Weights of a small mixture-of-experts language model, trained from scratch on English Wikipedia.
Size: 9 layers, 74M parameters.
Training: a variant of Adam for the experts, 267M tokens, 8136 steps.
Below are experts of layer 6 (counted from 0) of a mixture-of-experts language model. Rows are named router (the router's row for the expert), up (a neuron's input weights, with its number) and show model dimensions 0-127. Each number is 500 + 40 x the weight over its row's rms, rounded and kept within 0 to 999. Numbers have three digits each.
Before each expert's rows: "mostly gets" lists some tokens that are sent to it at least half of the time. This comes from a sample of Wikipedia text that the model never trained on.

# expert 10
mostly gets: " tr", " based", " St", "On", " Public", "St"
router:519473508471452453519482475554514474464473561500491437473423627487434462532475452492442449477431540426528458490478507546505538481472523472473500502484554569566532493498572600511498438540516552425433510463491525488533471545529573532576481451491462496491502450521571512511575427475526517513449461535477460403524519556525516510471487512515496516478541516492481479435505495487523478539506
up1:485500425496472518433538493461426536543549475475538448514553550541427472510497533536496476470467507492502522464457468503489513528532491490530459562484508505564519473498496559510511569445499482461481551494521453534478486546478550540532521516431568482527403473551504451515548503491551488560455444517457509567493534525516465526461515454561475566503575485529469484536498487520529511519509
up2:504524532445443516493443485525524459504509506523508480434501512521525474428555517514470548450564497502478530460438550453446430512498504508496482476397496448534548497473435535487537475451485579489540540400550552532547498552527453539517399435511455498512436535581463503467532479529585416463448512429467527461487486486551462495507523504500541506513573534505518505479496444545474449515455
up3:511493500498518470488551502574531452580525491534484494516448516538538437469464446496572494467541500464511542553561517505456516534528521605554531564525484512462525519482485499506573524443584489513497452515507429453549451588435569513422451528457543462454447495554517473534474487448467505420531581561573475485500575504512528513435519528490488561518429468517502532510473497455478480498487
up4:533521457539452481530494524535534460508383516505514488537430492495466495564558390501520517469456550554493517498509511533568527442527499479501516474509515433405509487528473515570504524562427479490368487452431581524517474534508467517500482523520482421543487396530484492506508500541527522557493502474524565538491521463429531540459474497569571511457562495491508475560500578465532553509549
up5:493464513476480397549506468448485506496566455540465431462548472549412533578527456549531485512496504546455522499526498541450474551520561515477421510514498469541500526464556522507505458462509465495567531494482494493476478444498488461510470466477533575514469430529532565494530462514490499516532512525580545553544466556447509482498487528484561538525486489559489459471460470599509500439477
up6:458465490483447498514471447497579482509601508522498512488503491493576567499489482484532456451521494476464526533448488463491531480495496467549456457472514506549479542506454552450561497472509487532434442519498504464470465581533509558429527513478521457450456508481535490531520468465493532494510531359459455486526507430482464487538455452538582616492481554590457564443562515552489496486478
up7:521441515522552474462449467516486541571523454511482476546403518439474478470463477464454502536539474546493513570503535431463454591510542473579464513497590525532496528511501538450507487537485503487411399512482544527525555516572510484529523528532541485460512501533502588491489408526480514506465497464486509475430556557520458496521514538514478442486458495545547496526618522456433496442496
up8:539468441489518457473490621506496518460504502552512503494507511492546459502544502532471572516494564489443522511499448441521490473501484427526465497525531604465474499500466508492490517507586530491507497605491442448558489517519479568478419470514524496487529489501549518468522480471487499523550455520533498480482459434495525478503522540519518467578430523539577533545542519490509495473532
up9:479419481525542463506442478440517542541495515516484491518480469471525456507473440403507518478454543536440513493544501478585437467493549487551513501525510513583573484486494510495476468576484515502519484491488473508488495543575501451500527484481529525474538541522511546473471466414516513473562478471478421448546547437458533518493464454524525530501510524500472496441534534544490568485477
up10:523473541466486504510523557488497489492448561531529471531521484483432469487447524507532527527527509428487553512464515505557496460469500505508511488507443479546492497574507528535424501572445537467475478505524474408489460530507513555514480491440469589497507554496476528526530488523435472556505454457537490497537505564417486512460524487565579480458494562460514455536608477482474558448508
up11:456493554572544490495549505521448495503528470483475424536481511474437595576516557533521504486512452427509426530468510507478463556496598454482495483534471549571503499569516511462521523478575440578474423497520493529471492483483432498491513459528512453510531503476503527482549572549522490507504519422478466406583452518508488528545522582481500487461492505585472484435511509533434528381457
up12:485513497539522501540552525512492512511460528493548467511581542478524460475618489583442467594557476544417523532565492483558434479475428546482528524468441416459496569492542493435499470459558578432466515511533549428532513450516550459474584485447463471510590491532545529535478513532481492459517467533500468474489483580530439643474445530549485519495425530533438505504571473487490471496525
up13:522533477495467458538439486473478473468483462450524451475434591516522507517491525467445508488479514523547590530479504573500546486504455518588501506484462508497439521459485505358600472530428498459509532529534535488535493567615512452538518484511587510513414475483506480510533368500496473476536533456566465470519473507506493475483527400468527497461547515518527470465518496495523453483501
up14:443480497567447475548536525493496407508507545516479450523526561594530479496544505506478513531425489570581459436486539542495472546473551510494527527458525522495502509548535467543530491484530563512529485429479535473584442634568499474593459497486498536476506510446506524489564505504455516548476433554540450496418523512511485515510492480508492578469491503489461448499495490550535452534500
up15:451512528463420452525528513453474602534528492504536536524474487517484495544547461537506512448544456471606520505491530523456421591517537438461384458505515471607493475519388469423545509455520447432509521549522475468523562476502504529376561495467483541466478541571488523526475617489489456505476520446582530468462457467506541522508479468515470484509589479562502495528470480538419476492507
up16:518451524458486485504455526461478447539490434528570424472505494483565432494503572472495496442499504515481499512531564484487544409419457542472509526459474469477550513505466434530517497498398400468505469526570506492494459589562474503474547457509475512505486512508486541462521439509455549554467486509522502441428549581523482536438470584525549510509461487562484505565503572613471469441498
up17:445365430575536536453504481468547456462452477471519489489523448486425448490531529532538503420550478457532545563577424451503480546501584493504447503471464493500478533527442519495495498493570512453475505523472556525547532529534471460484545411516527581405494476512481612490529448504487515505534477458492539456495486480495503600519436452515472481525479508495461534489506488495499431545482
up18:463512541472509476518472452444477513478547454550464541515552523532505478528542467473494453528502505444478516556511512526481515524459572498505491381532573577592482490466460480513477504471519503422509449464467531537521570432474397553481484512478444510540480475543589533555420499550515548488547504561453523424486459515494517493526466491503496525536512481534530520474537541464545429439461
up19:530495517518511442529494500487452454530479598518588471516463542585418569534582534499511507507558491522528518477489533472494452451507459484457490510506594475546423524533501504463524455482471512543506515448495530549439447501544566466509553492516499538534486489525513431521534475479518441447495507527544599520514477509490500597519495466519486564402493476529485532531577520435456454445501
up20:555489421551485466563465534453428569490505441464502494566518447534521542481485486452471461495475461508565502469553486529548519526512524494470509463460558557510464516525499521411544511420515487441526486418551563496400526594482504479476497529515495556539477493460515444500501483475475532496560496481533538534553540480476496530470561565507507526469498501472501460569527486462520502551520
up21:476439535460565512463428493392522475526536451506499477581477482472531501475494527548554439479497476520503436439529532529495558504522526510456497500496512534508485464540492477540504488468579569430469559539471560474480494514511493572554393417412486472496550465512541488430558505526562491503465430535549499470471519461521498528546454547532529469525529478569498554479541462472462420493451
up22:434507427608442480503499569446489463506450452466511489547526408551494517488524500527500424526462506567520508527513545544454482567524538482591482498513457550552468513463531435398476485458434514479530503565536503517499534479455518509480545473525456447518516506448503482537515502483543402521537478464437460501529522505477555520469534545578543528522445492478533444487490527510474473479494
up23:519452513498470506469468509525459467520468485453502539517510513492442428480472485507529461560519510516522436446479474509537491503546536477498485537552501509497566558504483507554463452527555479370529496478497568534498579554543499493466512507518483438497469526536527452506531482414559498485544529508472444535516505483445571503538505531468480493473486536537488503470433464520543490509500
up24:525479444505490596545476548533452496540542566545494401494486484522567501505518474540495513501459514511459482497443535496445528498513462514507527523488525556522502462443423467386519500534554461463449524488533475529555504472470467475527519438435548558504499524547536495470403477504451506538590440503509452459530478541448472453471504502496506442538473554536485455432514442514506456458517
up25:518501558455568559465473578528506465540527514518535493449538574492487492492515483441474532515530509460488492481560482383520459438532426495415457478480496492462519541527490459532509487451510467556474448507549532528562547458489582515492468537507484507472495465409483511522511496558543491477523460478504472452482528512483469525502510417574570575551475509474490551406516605519491454349520
up26:507417453520524548627507466447508509496509482501529490510465507534540519472511540527472509498466518534520441475413552509478499528509521530581442436505495518526433513490557417404466467460451515558513546479466504564448469429473497540548550521496504490517429420508495501540535514541556465615475549501475430525489434481474479511508539496535519482490438497469522519538526560476452468417526
up27:560469450510471589576503536521553452530519514489540495507494543551462490554506471501505556522444464529511473512535505487563484480563563460474507485490474454443507465458543469548497452526493624539560397504524578483459551457554462457464502530509501497522498467445563536556550480431454453540472505520528531545522518615499596519501470502510530492458454509472521527509510538537505406518494
up28:435540467564502526500449527524565474582528585530515508400504536450550536496454514467509468499478532430526464544472543583533451416528526594542528509508570484528520525510475502513502425512500453566476493513452543482446474491472417525523518436502475582463472496546517499507496484509521540511500465505550475522436538472468496473477510448486485516537636494518508429527489476513481454549581
up29:511514459530466480504519511555523508514480485485461439495568453528550483450506449505451454501483506505511498459502531463474514484537512457515464530558424503517559498501448535533475438485499529516516465563400580556475457506564577551483411472491557527553519473549466515488505535470584520462432569451468563555483505489476502535493468494509453493549524502511516507491566444477472481482511
up30:480515509447487440512512513462559498478498545559503435485522543428524519445476544491477500456475548542632466508547498531571478537524504521445539492400541470466494512447414530493504553471452462423496535495527435473499509535453492440499528486439490456484444497493463425559473501507515470542473471582553468494461495532522493544508429553489487505472473523496506517507509537470493497537462
up31:509413437524411513373510509407574405467478491493468533590473503494490527519493523510491433502468465490518467520523468505528455473536475485500490532473556472457537515471425515487493614576478467497509541498480488450539510513545490510556496470511458536540527497559536497392577451512467491499511499531547513488476517556482515546476472569500527440471574560432508527531478482470482551495535
up32:406509509467480489516532517524555534466447449480503439498507516500486478543560508568491514523491542502491517532511469556465466488514508526481574432497500577492402523496523499504498510459473523474521511431468483492560575457477505528558531478536442499452473522476543515492514558505559505546518493528477541494480498483451452565548586517518537591480516508471496546477465484554518407538489
up33:465538435512536441483547540467590505438402431541538485545449501555535512597448499444486465551548569538612547501459471499492523533558459465498471468455525480433481459477558433476577535546431438504496482520499533498543462522535499538468439549498499518501531513511460455482536484445547503538524424494485548467513513505488442515510459526513456448473514511500577437502499534489459479557528
up34:520523478498457482523484603492571540556503474534464521584533448605558513507487507489582483434468474530490497474480459517513504507490537490525532534560517473397489469479470495498489510528580525451502493552506441564521492538559487517518503534451546491530493502578494500562457467441503515506518504483490523511528518547528498519477440542494484512459550497469476485478494512540517569569533
up35:507503512527514472473475501482521457541404522519427481442533527523505474507491464477545515478522520581492464542421575481500448437578571563497589573498468473441487506477493435501556524572498532599495468440504448513535547500475506450454436443538504482462459550494461459504565512524534462542494478498473500416496503488435461565478528494482555448415510454525504490445504562487472511495444
up36:536485496491526494492482548507474530469479479483505475503451545532515486554523440451484500445515517518468568522503477445478525558516511441460506486496490565474466531463543525497514482517513486476577460429589486472524454505524538507467569545467541529499483470513493504481446478532464417463549446475513522541513593502427438515518554541519453565492478462530499417491555432560439473578485
up37:477425536501471461454487543500496501494528434487451515453528415491512451528538489416526517501546530542463503460472487430524525539548493466488596571556476503511504564505521503536532570483521555501504483528469539464547480572499445517460522552508547520492540562485541500517469449558498459570521532477506472443524501489493502513510546522549559527512495530516563496494546470492457365542513
up38:470436477548468495429558425469479516511540475523547412435477514539477500596541506501458450459484497488456547567458427486505445545479582496559506417487447505512460518500539441512494526499496529439440449562469422514527472499536499489473522470476507564571486517523503415470514491453488511467496471497511491443540498491503498560411442517543525483513447465593578487474484510567523481484497
up39:498424482501460448421539499481581469487478488507530502494516509454520529531536519499506576433433519567528442500507512485500531533517529498521544556515491512542517498535487450438470447489476548476457524508479460487395441492517438489467558578489558434497496515434542552534497468514465472518516473472510545514485461516533528491552474463488524508538517499557546447530419569510439462424499
up40:477552517540428460550465527431523431499494483481541478479514525531436491568534519482505428515497401432479541526513483504473495434456461532528431461448474502590550535477454563464481476438517515488550466459528527580478435495492568436450493508514579526491457492541518548469498551478566494496515514489558524493473510543445477544495448485522550480573568482458476511527484469499478510534528
up41:491482407438515538460538523448479479504424518549488480491528527535530520537524507522576527530512493462529494521504523477495479478550505528574497492470570503488502445484551462524466526442526490486422499509544515524517541520551516460473523473541548548482448498467492472422439500534523488478559483506498492486503519528462571495518482552478508452470513507457564556433476486473474470482567
up42:530453577492558506435463502441473589485534511475487465545503377487513474478458457469445482444515515541476522519505430470498478468503478431541521495495499499488444486482495402506473508531486472529605507538509503474428483490494481490482553475589531456547455472470564540512537505500452514498569478532457490564477491428515475464468459524498579542558447506494512466484563573476544503489493
up43:485518442508441527539420457532451552582466487448542522503552518483521505523461524466456488554524535450565461477524572533466535440465511552556481464514488473532535537473490479501511592531425519471481440506530516453530510468470529470446466488480471433540506455500513443530499459508508434463502493476531415469404446468536504509536572388533566559460518550476524550523458551467478442512487
up44:530533557523465506427531560463474482470558517485512464471474583527533484503515421491550542473492524425553469449477517467501485420513500508474492462473516518485503516602460442499465546512496510584476473548499472460483465432435453513491452449504478544491474476420464503486504525537500493535477498536481515438573495483457488448468520519480550430458471540532534545523543503514505455430497
up45:528469441504451590452473460533422507473494554494473497480480501554496505411524459442455465538467488508512447493537519433457469482497442584529598432526483475512468521460525453499507510506526587493399548473542601547474536536507437429532570498522482544516510447437436534459530463565472545440543576500564564552483503505505565499516431519500532498486487516501516508520502521510492466429509
up46:429505505488509484448481487561531473539450461510502453507530490530545446548472476502502439551526539521512496519472534549517514553523615567475502524433527548540508473556491476483461452478551517478479424477558491547560477506544472522477437539458436516540561501419486597496575503533503417451508513556492451433523518437546470447483541570479510496502523496535530484444542499498533430469528
up47:492545555457518449541491489520489557541441442500464503505484477484526502463510516498507516478553575533522496454445441527515495465459524531473534479548476520498487536555507494523537581534503472478533515467463459589513501469550487556461480524467572472540518519527570593549446464461483590471533465527533515468535506502496531445506501521519456527559439548472566483447509443465478475476519
up48:498523511506549504398526487418526540530564442551587504505517509473571494470568495497571517500526459488484538469549576488481533546549465484460509523427531517519535473459490512405585432460532543513522499466536497478439549548584428484467459512521510436552476472491462592534503566512517475456498477481434461488508498508466496492474469527498478453538502491527460506525481470506460464468466
up49:500491455486460485449472512474519430547460433447504537474536474568454488488524436490492545543486506484521458524472582524425451552414544466521459447464511488543423446452506463518480456502483467463492561458430464560502569542462494502504511488546478513515515446587498503557484484456502453495512490539497522546473468573552475566465498517491488471452497555519533508568513515512496486495499
up50:507466590559466535521405492489472437502524478501476544404531532522528448435569554454547527552526554569481490489523560451484496555544480481455499519513482519536448515456470524484500430521441447463454481519434432431471502543512509515571495482476529464503492490512482518503499443496504561557484513513448525489474547478425541543514434582466543459525495474527452431541480507480553463495478
up51:444539461510527521483436511476498501491489475575544443490487477505519506511490516508505495478470528516475545567458558469570450546539583475493508543480539465502529511502503513528531479472480486600486512502529498506446492504467501525458463456476488522502513507495503494572469499515525402537496484459482473482501445522485434546500476461501514500484422485490525493462545600442409505472489
up52:500438454451538436420455544474457516540514407573414477514558460484567509581517540462462547483504573512522522507448448527555515514560513487450517545491501523550400498459521535519547535533588506540452533522450444491524538477579481510492466478394548494403509470513557450555468522436530443499494422481452422487514501457523449494454499536517502531523537527484564570522531461479532506500510
up53:467490477517482538574483507494504471498477579554419505482506545520495551479443457472476453463456548471456530516467567402471463467525470439493478518504481538564485556397472534419489477517557522415447559485560528537503521467568511544479535458505531567451570457614449425465479492498492459498522435506503498574528463482536490512506429470466437527524489466552478423478519452530468529503528
up54:457525509522543576484440457518481509520556465476515477479551464570507415526579503537446521548519469497555487507419493462472475473554507481490565539551569578487516421487495476502500497562461465446448487504473487512530532508500572495495525485483464493476430526488590506512487457536506514479491470492470496452522497506505518489475492463561557530551509546485471494468536556483503467451663
up55:440515460533471589561435503496482407499449525466444541494552433483523483499532548447531464452456454466502541564527461514448500515492503469500531446556544571563493472380498565566443474536477552515525500509426489540503441438560411538508517464489455488515528537467495482532536472537479453438457540484481474478461554455452509513507446527494425466543426466495551574498559519521469467405487
up56:499441481477543477503486472496519533498501600567605530507455547509480550511503508540493528523493530498491504426471525460446491448563542477476528528540414489534422489503499481462520500448546482539491541455560464467489539468487515480488406473467520538464483581558497443450467479497553500502482474472506539482552545592487480569493456465520504443525484522421478544457506500581495538540516
up57:440532554532508445498506591533448485460447501457516525478475551523463488503472457554576517584513506449500459463524518482504429500519461503504491542517611482474469526450528498485430523540496522481526463446565451528448480494514532503506483482497516509478521435495472537470437536517478508456553496575465574450460505577530466565466514472494491516556532543497499483526496474551513602559516
up58:443491547431527497484499479476485512578569471499530462459482597486476472549464484508605475471471458457503427550472512444455455486534494535460501487447480524541529490523510521448462532501472523451518520498471504496463557465553483528488469511513487499463526553522468419464386568500451558529528508556570532482494475513502506477498473480587494509475443513494489542508520529491539465438563
up59:490505527452465456579425485457455461477471405499393524452555537485419460458484484483471460519472474482507521476553477577472519481540470553478510534515486521511555541532464506475439446471481533481502489433458465490474521466510560442512556527557490560443559523522488573539518531499544521481497511576443481473533526480471493432432497524534481488504484452423483560463587476531494395464536
up60:513567500526454477457576501479523438480442473501486523509517556480497525466514509518472502495489535454483562440529572563438465511535504541537490492513516611521475478526490449458517468419400504557506461397543518456417454513493414481527576533521584428525522445477511553528559448505540514501519523440500492494533540460511514477521559512530524505407499524514448504445543534576464462461549
up61:465515559507540504473488518516489447584497472633472517496584520472488491519437475486435482465520542440529500576502503544562516535469547512535489491529526464515520484497530468497466412508466478536469499478407533543411453430492441509416556460559536555462473467537480526507516485556500556489573452518498515511428464567413516460511529502475553487489552481556512543546497523568528500555525
up62:525478519545506433476480566499481499516524404505499497566479506507499554518516535468504488520463470528543605526474508482471555503438529454520429490401541465444430462495490538479496441486463538591465488518540524444563570506463453489544433527528462601532471415527519530463485512478489520515557422554504503597550553474484510510394559504514509503554528517533489463494554497501558541464510
up63:438570474561510495510430469611435502539469521502485483512497428517416473491531485477569451479534507531436455535506476614545517492503477461567503560438501446507547537476508479502535453574419564522475505512451540471472458484501487475463582465531523487525507516511519500484510528503524478531471475500473482550527507528513450475469466475521451428495496524546513485462559506488540508475566
up64:496476522476428566500488522565445500517480481522451429450564465499545488487432510528466543454516475474531539525491464459435511414489458514536479480514520528549547486501475463513446485430506528474510571511493439517525498586487528441458460518530535532552498484461515528458529495539500430425570510492533435395517438558434484484509518551570496501516546522470603544448462576551509534572566
up65:401533570534491457574458565493425556503454498523534565574472510514604553520500523492473531445518462449406423493506483499537487506538483543480567481533511525516537497476484494432481500583552482433477439505513443531457440445541507496517489473392524532495517486520499456514492412482494492508553469489510538470539468481530470517460510534524530429468493422494527407497590525451476422446501
up66:497531504522415521503519512450535534466480525505496494513497482509478441553566516557404457581416505483510517486445536467535564532522518489528476553500581521550488554542529473456493483488538489498492520523542522476525389489522500461493455467520607487462481497468473534496503545424466447465528470569546509521538469571486547581473535473484494495470545556477437510457497498500453449498498
up67:479559508594502511509488521489474496480473539465502448467448490510488559479434479557567484465499516487499461467437485522481545482494533422513454505527488427555500578484499420490520509544402480481492513564452543528489555510502501469574546444581560465550423542508555510509468505552454510446496459503532424583531547487423549491550509509550493491445509451492608445504525516531538475533513
up68:499536540488527449531459467621445473492513464469504437517460571499437537486510472526497471490464560499479555466558449550449546521458481479486476498482563560497481502530466486504552539506497515511525524526560490524471504569501517447448416416482482470448497498528506462502456522489487543443440526524457434488396441541512477498459493550535518470545487499487518470504542487511515495513498
up69:555449485509465634588478558498467495438455575526485509509470487477512462484566518481454531500484557500521527468484483475517453505504509539478542494514480577544503539513433467456491550469512529542499521475613533492439533474484488573480564551451578472537504480579475531552496506562429472510516503492505544514528461576552541482488512530519373461508508496451514466475549446479461489552461
up70:421438434518540474522464486515556538472547489466523499461482515489429458449499477439504471545585524496528484580544502464540505487533506485528412524495498529487549508509472563505459493541514485467475536501532500533540517476505507570575514478508490500399496477523520470538456533501541498473483550462505532503579556441434451538514506499495421574508495512528560513503510450460439539492480
up71:490547490493536514451604614533497474564493491514549458455530557559491515498425522518523527453438508464449528493453536454504507521560486546481519477523487513484465512540397486486519533492483504468526462485560509495463435454435518551538537372440565552432525485517536542492500575523471472429504527436539507493476462468486455520516488447519554468466427514557503539440590513557477535517476
up72:496542521555489536494451475500539520505511529455522418514474533570513511526501512491507453539506498448492482495481437447502472421540472533488413404492542454523450435536544511451478591509555551499539463485513425509550541476556478579569514520460446539522498452478519527558429520542543508515503460554463544474453457459529519511540462534514527580497537574479499539459532487508512543530518
up73:481551532495539454494480518569432480513514526408518483548449443508440495582519532512478519516510510443540536545531472432460409466495469452508510448403551472491521500551462582430480519527523471475501544493557557542529471458622506476584480520546508561520555471538484483534428463483524425460515443476517563536498521528538480525471484452464520544396517512432438497496547513567532483520535
up74:458484483511482479474542494479402508508533522488542466493502491535503562553553455559485459475513438530549494496498534432528513541559502421536559539415475551521523449506529464497450507505481610469501526543543517462455533523493505505508466531467497530565460490466559483396527476554590493472505449500508479484463473387499456483470460489548510481486474496480489522490477535527529508460542
up75:519532494480427546485456409524448543546519518521521453502571489593496521483542528476543450502549465565470529543502522459459474448505543458470467525500574548543469466459518472447495455530513496455499472538520574502492507559528451417565515462495491546483493415495488523550500526447491539432543513519487547461492486490556486478502508503471447432496454494545528482511548523483449473520453
up76:433568466473481502524490580502479521465440543497505482502546500505522546555407449564498550494507437494490491537536481474535463517531411497490380539444553517530511557510395514464404511555577442418550446462489460489509454491526520558515479531479487415458502529475512512498506479492494466484477536410474472513537518505474499502492530476490512482479484620573506432435528502446473593504484
up77:531458509510465502453470478506433462526497548490528488517472605478534490510404519496475561602562517469549516474498513561483453492528502379580462457472488540485471491498541547481499443510507521463449502466474525488602472506486485479525435538493522572518511524499495518515525487515551512444465523586472480455482553497558498564502555399508568505471525466420490515537447521507548530506526
up78:383576523514461496560490440493489497494492547576478455539447518492471472525506478517542549547533491444499464521430503464493519483517548518525563493479438496572524459509491454516462508476499455504512506488627500458547507466481535495519463446454468585537527526522452432469515430548518499435519522529495559495484562523542478589472448509517541465458489551564589528448489475522526481472531
up79:491528477518498509538510451565439431513531542483501509451561576576472509560523477409559580484446573512475430446489479500481531497440487456515501485487493514466481476514587509442507490489526527499550429498559538519471472476536422456521473522496515524449456391507523568450506487497503436505490551545473501527439434494459456579486439462492510529520481492491496481485464549525487508498542
up80:517487509487496575418534529515474429527485534475519481540513549514496431484467456549545578596532491492516520526505461451555399476506544520471507474501518519520493490452499476534474523509542494486517556500507529502412464495491515500587478450536454496464483462542484540493468512463544582423484504499553488468536533501497605552504520552465467485538505528527494517468494472503479503537570
up81:534465506507515487540483480524538435506495459483512451556456434439515458493490561516506489534419516579473603490437519559494410452544474525512568466490553497462532526492416436491472492508554542403475490500550503414544434524531515485561400391518458474481503504519512532508439506458491499495453488528581486458443481577521529525541462550499422491471444443535546471467463485593514421466468
up82:443505507492535510426457504545533422497444530452527437531475540458473531526525508514539521481491447493508439485546531432482459434544537466486485510527557514488495591486471524511499466496453505531513515483544480517565506513507580490553469510520492465544489528542566417487406513546492476477568477475464529507431492531498470544511476542537538571517470480507498493446451486549469522547510
up83:543468562451536450480541526477426544485508481511517543517507516483405507498468502516497506538531568532445539497510487446505470452500493462525430497481470501473495443513508462560524425507473508491497544544481528429435548459537493478537434451506446485472473439576515479505539552496479629559488534521595557506491487502454517454470507526540492528489525428497569475537558494504532556589476
up84:529470489537480488498440477511428459609543463543415514485503474460493520528467482429478525466501472495536490493491510517514515423498533502551544499435527482620470522491482519475555472507451456424536507473466519516385527492557518483517472435580504525488455508530517433446497485508477568508449511513457510504454516528532563489485448467457542464442455423473543466554527510568490455509532
up85:572511535545535516519534533481499507488533407489459493606465539591481432475526503533495497514469557558505516440479533527506517548558431557431494430526565535493415463412489472493543593530495396505548418558548463481465494577456527561559419482559504460528502399518513498561548507507474516536490499528510418539518500547495616491537508484535555428543559444498446470508493532455577475529506
up86:467526483550488443505548500479454533479484521535529414459530479434379514553510488528455519424426562492529614555510651507473459447497482510501476450523547479470472492557444522537491490451468588489544512477541500495563460498535476537543493434495516446495479531551489487516501461492514492497511487425527459383456532609439588464551447452474548457522474590526487525454497541542469463506499
up87:480573485489460521476506542537480449474540496479459523481515552495521431419497406574566481495498595473507509521506493445479484468505464524541537418450460521566545501509497474521549506483533518463449562545523455505577483488519557462556538452522501458552540557539536559489468373521557540472525497554552464461500572495443496476464524530485582569499489522519569535449481588573472435543476
up88:420466478539505456500513468494599531508496502459480546479527483508511472490489518483512498475499419547508494561445468514505455605548479476547525524500553527409538526480506476562472516504450514401503487537486558429466530554530458502488541596388435536500447461530524481554493498511528483474459393557462425529507450432561495446480513469538513512532462486454514494474511558484550502533550
up89:505490465499572512475534486471450551477486509488475494505464442481522445507485441490500478429505573471462505490489474527491522516523483515541492463528553462577542408539538483513491540545535495559556490516441407551563445520523574516480518384480445531522499511561522604537513542467459535454518500518538477459465446477521496488409527575534491456537548540454508458457574506549503481433502
up90:480501474461481419472500459496451533534505452563485473498533408519519568480523473534510469439470467444523449498513546479592571512522452556558503524482493480515562531494481413544533542495519561489508493536476480463434450529508534530488446410548511530375525490501499502459512512467596464523581467461496531465539506524470559516484432475577481518556513501493505507473493542500501540498448
up91:408542475504459508505529565494525487520549496499499449490490535487466563487463488576608459495516449430527508519513534510523427516511490524473450552498550564524495507508540492498527576459506487459518511610468536477434581492472497504466495408476513503477500479534500441457483580567518548500450458496514531467534476483512493468505456495529464439442478509552500561445518525480405462486487
up92:500517537495417443465433447438570463500441502521499433437445466509568502491549501599438553561482547547533487464535596504503480468499544494516516459509486521561460446497493533498547565509487502485480469462460522442557396494513497499496518451489467488530505504524531549430537492528452596517477481503582474465527456463483485546503478521509492486460509508479482534467498467508511437535488
up93:462438488511443442448518601527489495532508421548450468576513396581488475500524525525452494495490415530527489449442477500551565464519528455513505512399523468445524490508445468458506527484536512514506514398481484476493498506479438502502523497450537523461515480444522490487557500476528470536528447506499504536424520492504502494469508483504595461507491464505518503475546495550547581489494
up94:523471445539496545524449491485429490478561494489521397465557510420510514478466476544500498542415527516541513515466519539528426630532577481469531487505573553565517546445488519505466559539468525544480436462466476512487494513534463507546481530457596520514502537502512509504579493564541484434491531428558495496514542494445523467541482442485490505476538542511514478468453504486490534412561
up95:497401533476483419495525583436434484491461478537521447570494509514550456460451473498422509530512476494563540553485535491446521454520472555588447521480566509524432512483488596501540453454474476477444480477489497395551492523535524485479480546443515542419489450523472566490560537485563422520491490527533529458488533496470542511482528537500535479492520512535514479577507537498486484510501
up96:436419454472436523522484534493588478505485519474503482419467508528484495408445493535460479557591435496525479523495480419474483508498452492525532512485513500519463531582504509470476539473518447441460521539570561599489444419518500533523449487534482475485487499520546424468458453546500437426502572421546481454430436520512537513455414536486536584451560530530471490515526548506506526505503
up97:583448504525526493489481531526524534476457627528547486534495512485485483481516530503534537527467572510509538492587469450520459501464484498485516486528496467443438500607394465488471549560524476549479503553461493491510457486479530519508497509424494543513475483541506481467504502436525467584509569525552558467560464527457545528559498529508480550530481453424516538540502457504541576549487
up98:440431534533466541531463466471526472543457552465489587486530493481462484564471572505565477459514500466534484458518565389571503507470484542533478542434517530513533500449437522468412490416421535549540494558542461475529488507559477575500522415495455512526549521455498481541566438497516484477495468505429485450501449463482505464483467530546424484556440509590484543470469498525549464504473
up99:493502612499458571530497509523475551499495561533532499535461457429399526534518468503550503554490542576467441484490489543615516530583496512508505562497415469564508487436442521518483567534426506538471527495480500471543539461516473496466533491543488499463612468495475483504506538491510444493543440498504512544477476532434523487494504461527500399491543497533554515496512498520522516524520
up100:430512552532540434528526473531391491495455527461511478577539469510518512525476546541475400559556575534469466472535441533499455524481485506516545523536491501434535503540581468525491533457497477531496539477534505482455471550546597471529429554470463565489467577578497524444536433492517546420472452468544511583476498509424448494475539465508521523472455502530517393528519556537503457510502
up101:465467486516594517472446495466523438521487513524564551430478520417453525522531497532576464518492504578461524450560428488452473470532555473510514487567493539434514524544465478482504551521474518561501549547461513505499495542509520580455536516512461542526517504502483443460483492451527556511508431466539526463549473539528485508521541534520530548443465476490530534490437597535491473532512
up102:492436583414396518518468478499418470548488475530432524527491504418492450535522465455487531458516546532473487517417501576555538445464520527507508520429502569566560508454507479490460501538412537493490482434574471468500509524477512474576495521454463563493463520498495472490516514481500526480559510530580535474474465547489515502494552436579526486533491473436507495518511538510450438472506
up103:481510538540569488433532508445470566543462510530469422557488512478516501514476453546535548493512474578519504469471515484524507501604567540528570483445571538468464504484496445525508447486498559525540550422520501496463450488512395466433490508548541613492487494504520493433514452480501543511528459504514431505526508450549468473443443534551486416492510514474558478452519586487509451534559
up104:489469480475530479478437494523433544463459448544448451426484573442605536507552495578508540452504488455495554545435487498440488475479494483492443462527499455489436547548547453484515509494499531568496448544468483461579432562493505426504522490491545583529511450538506481493544430496568554490484489490533502435482541489432498519559468578515512508433483534456504553511490591515507507539550
up105:468437561443556472521382409556508547542533456593479492523582495578483499570495475454464593520490485546533537505528436591555548500516482443516494501497484535452482470408572486519514513503453468511462502473438519484494500559434454469538591522512485522516454486513488447431517508524453483542528458519527481510458527481519468515419529471511453500481528455504499477475523551467595563512520
up106:424493468512475527503476486497529472562503454493515449416569508521463535490486510464514466424490480498533456466491432560507496522513522541481467518503533526512485497463464557507481531481485504506495471490560440518445546447479572501465532501540500520457528472440484471542404433429501523497449536572424549438432454444480515570452483472507465463539521528536472480534503463573467507522533
up107:484446502480486476451393478459464489547420453480552492509451533535517487528538502495501407498477468555524478523493520438531540524546533440514569514435534483463470440549508490457549491552492510526517568523461562553549541451582475439501469468493463462524505454489508550584521498563533466455524513490516497440497490437493520518524445525510495555503469490514502545538487493503489474494518
up108:444538495463465554528522511455515535507457468460507466499560496524473515561534481479508541510497469532546462473460433475530436510489478477560471443417542529473564457522371472474467538512517530583533582489504484500432552453557515449488550508470497604459535520516499495403504494514534546495488450476463467508528477461516554547488491560503462499552558472444611556530546506509472503528590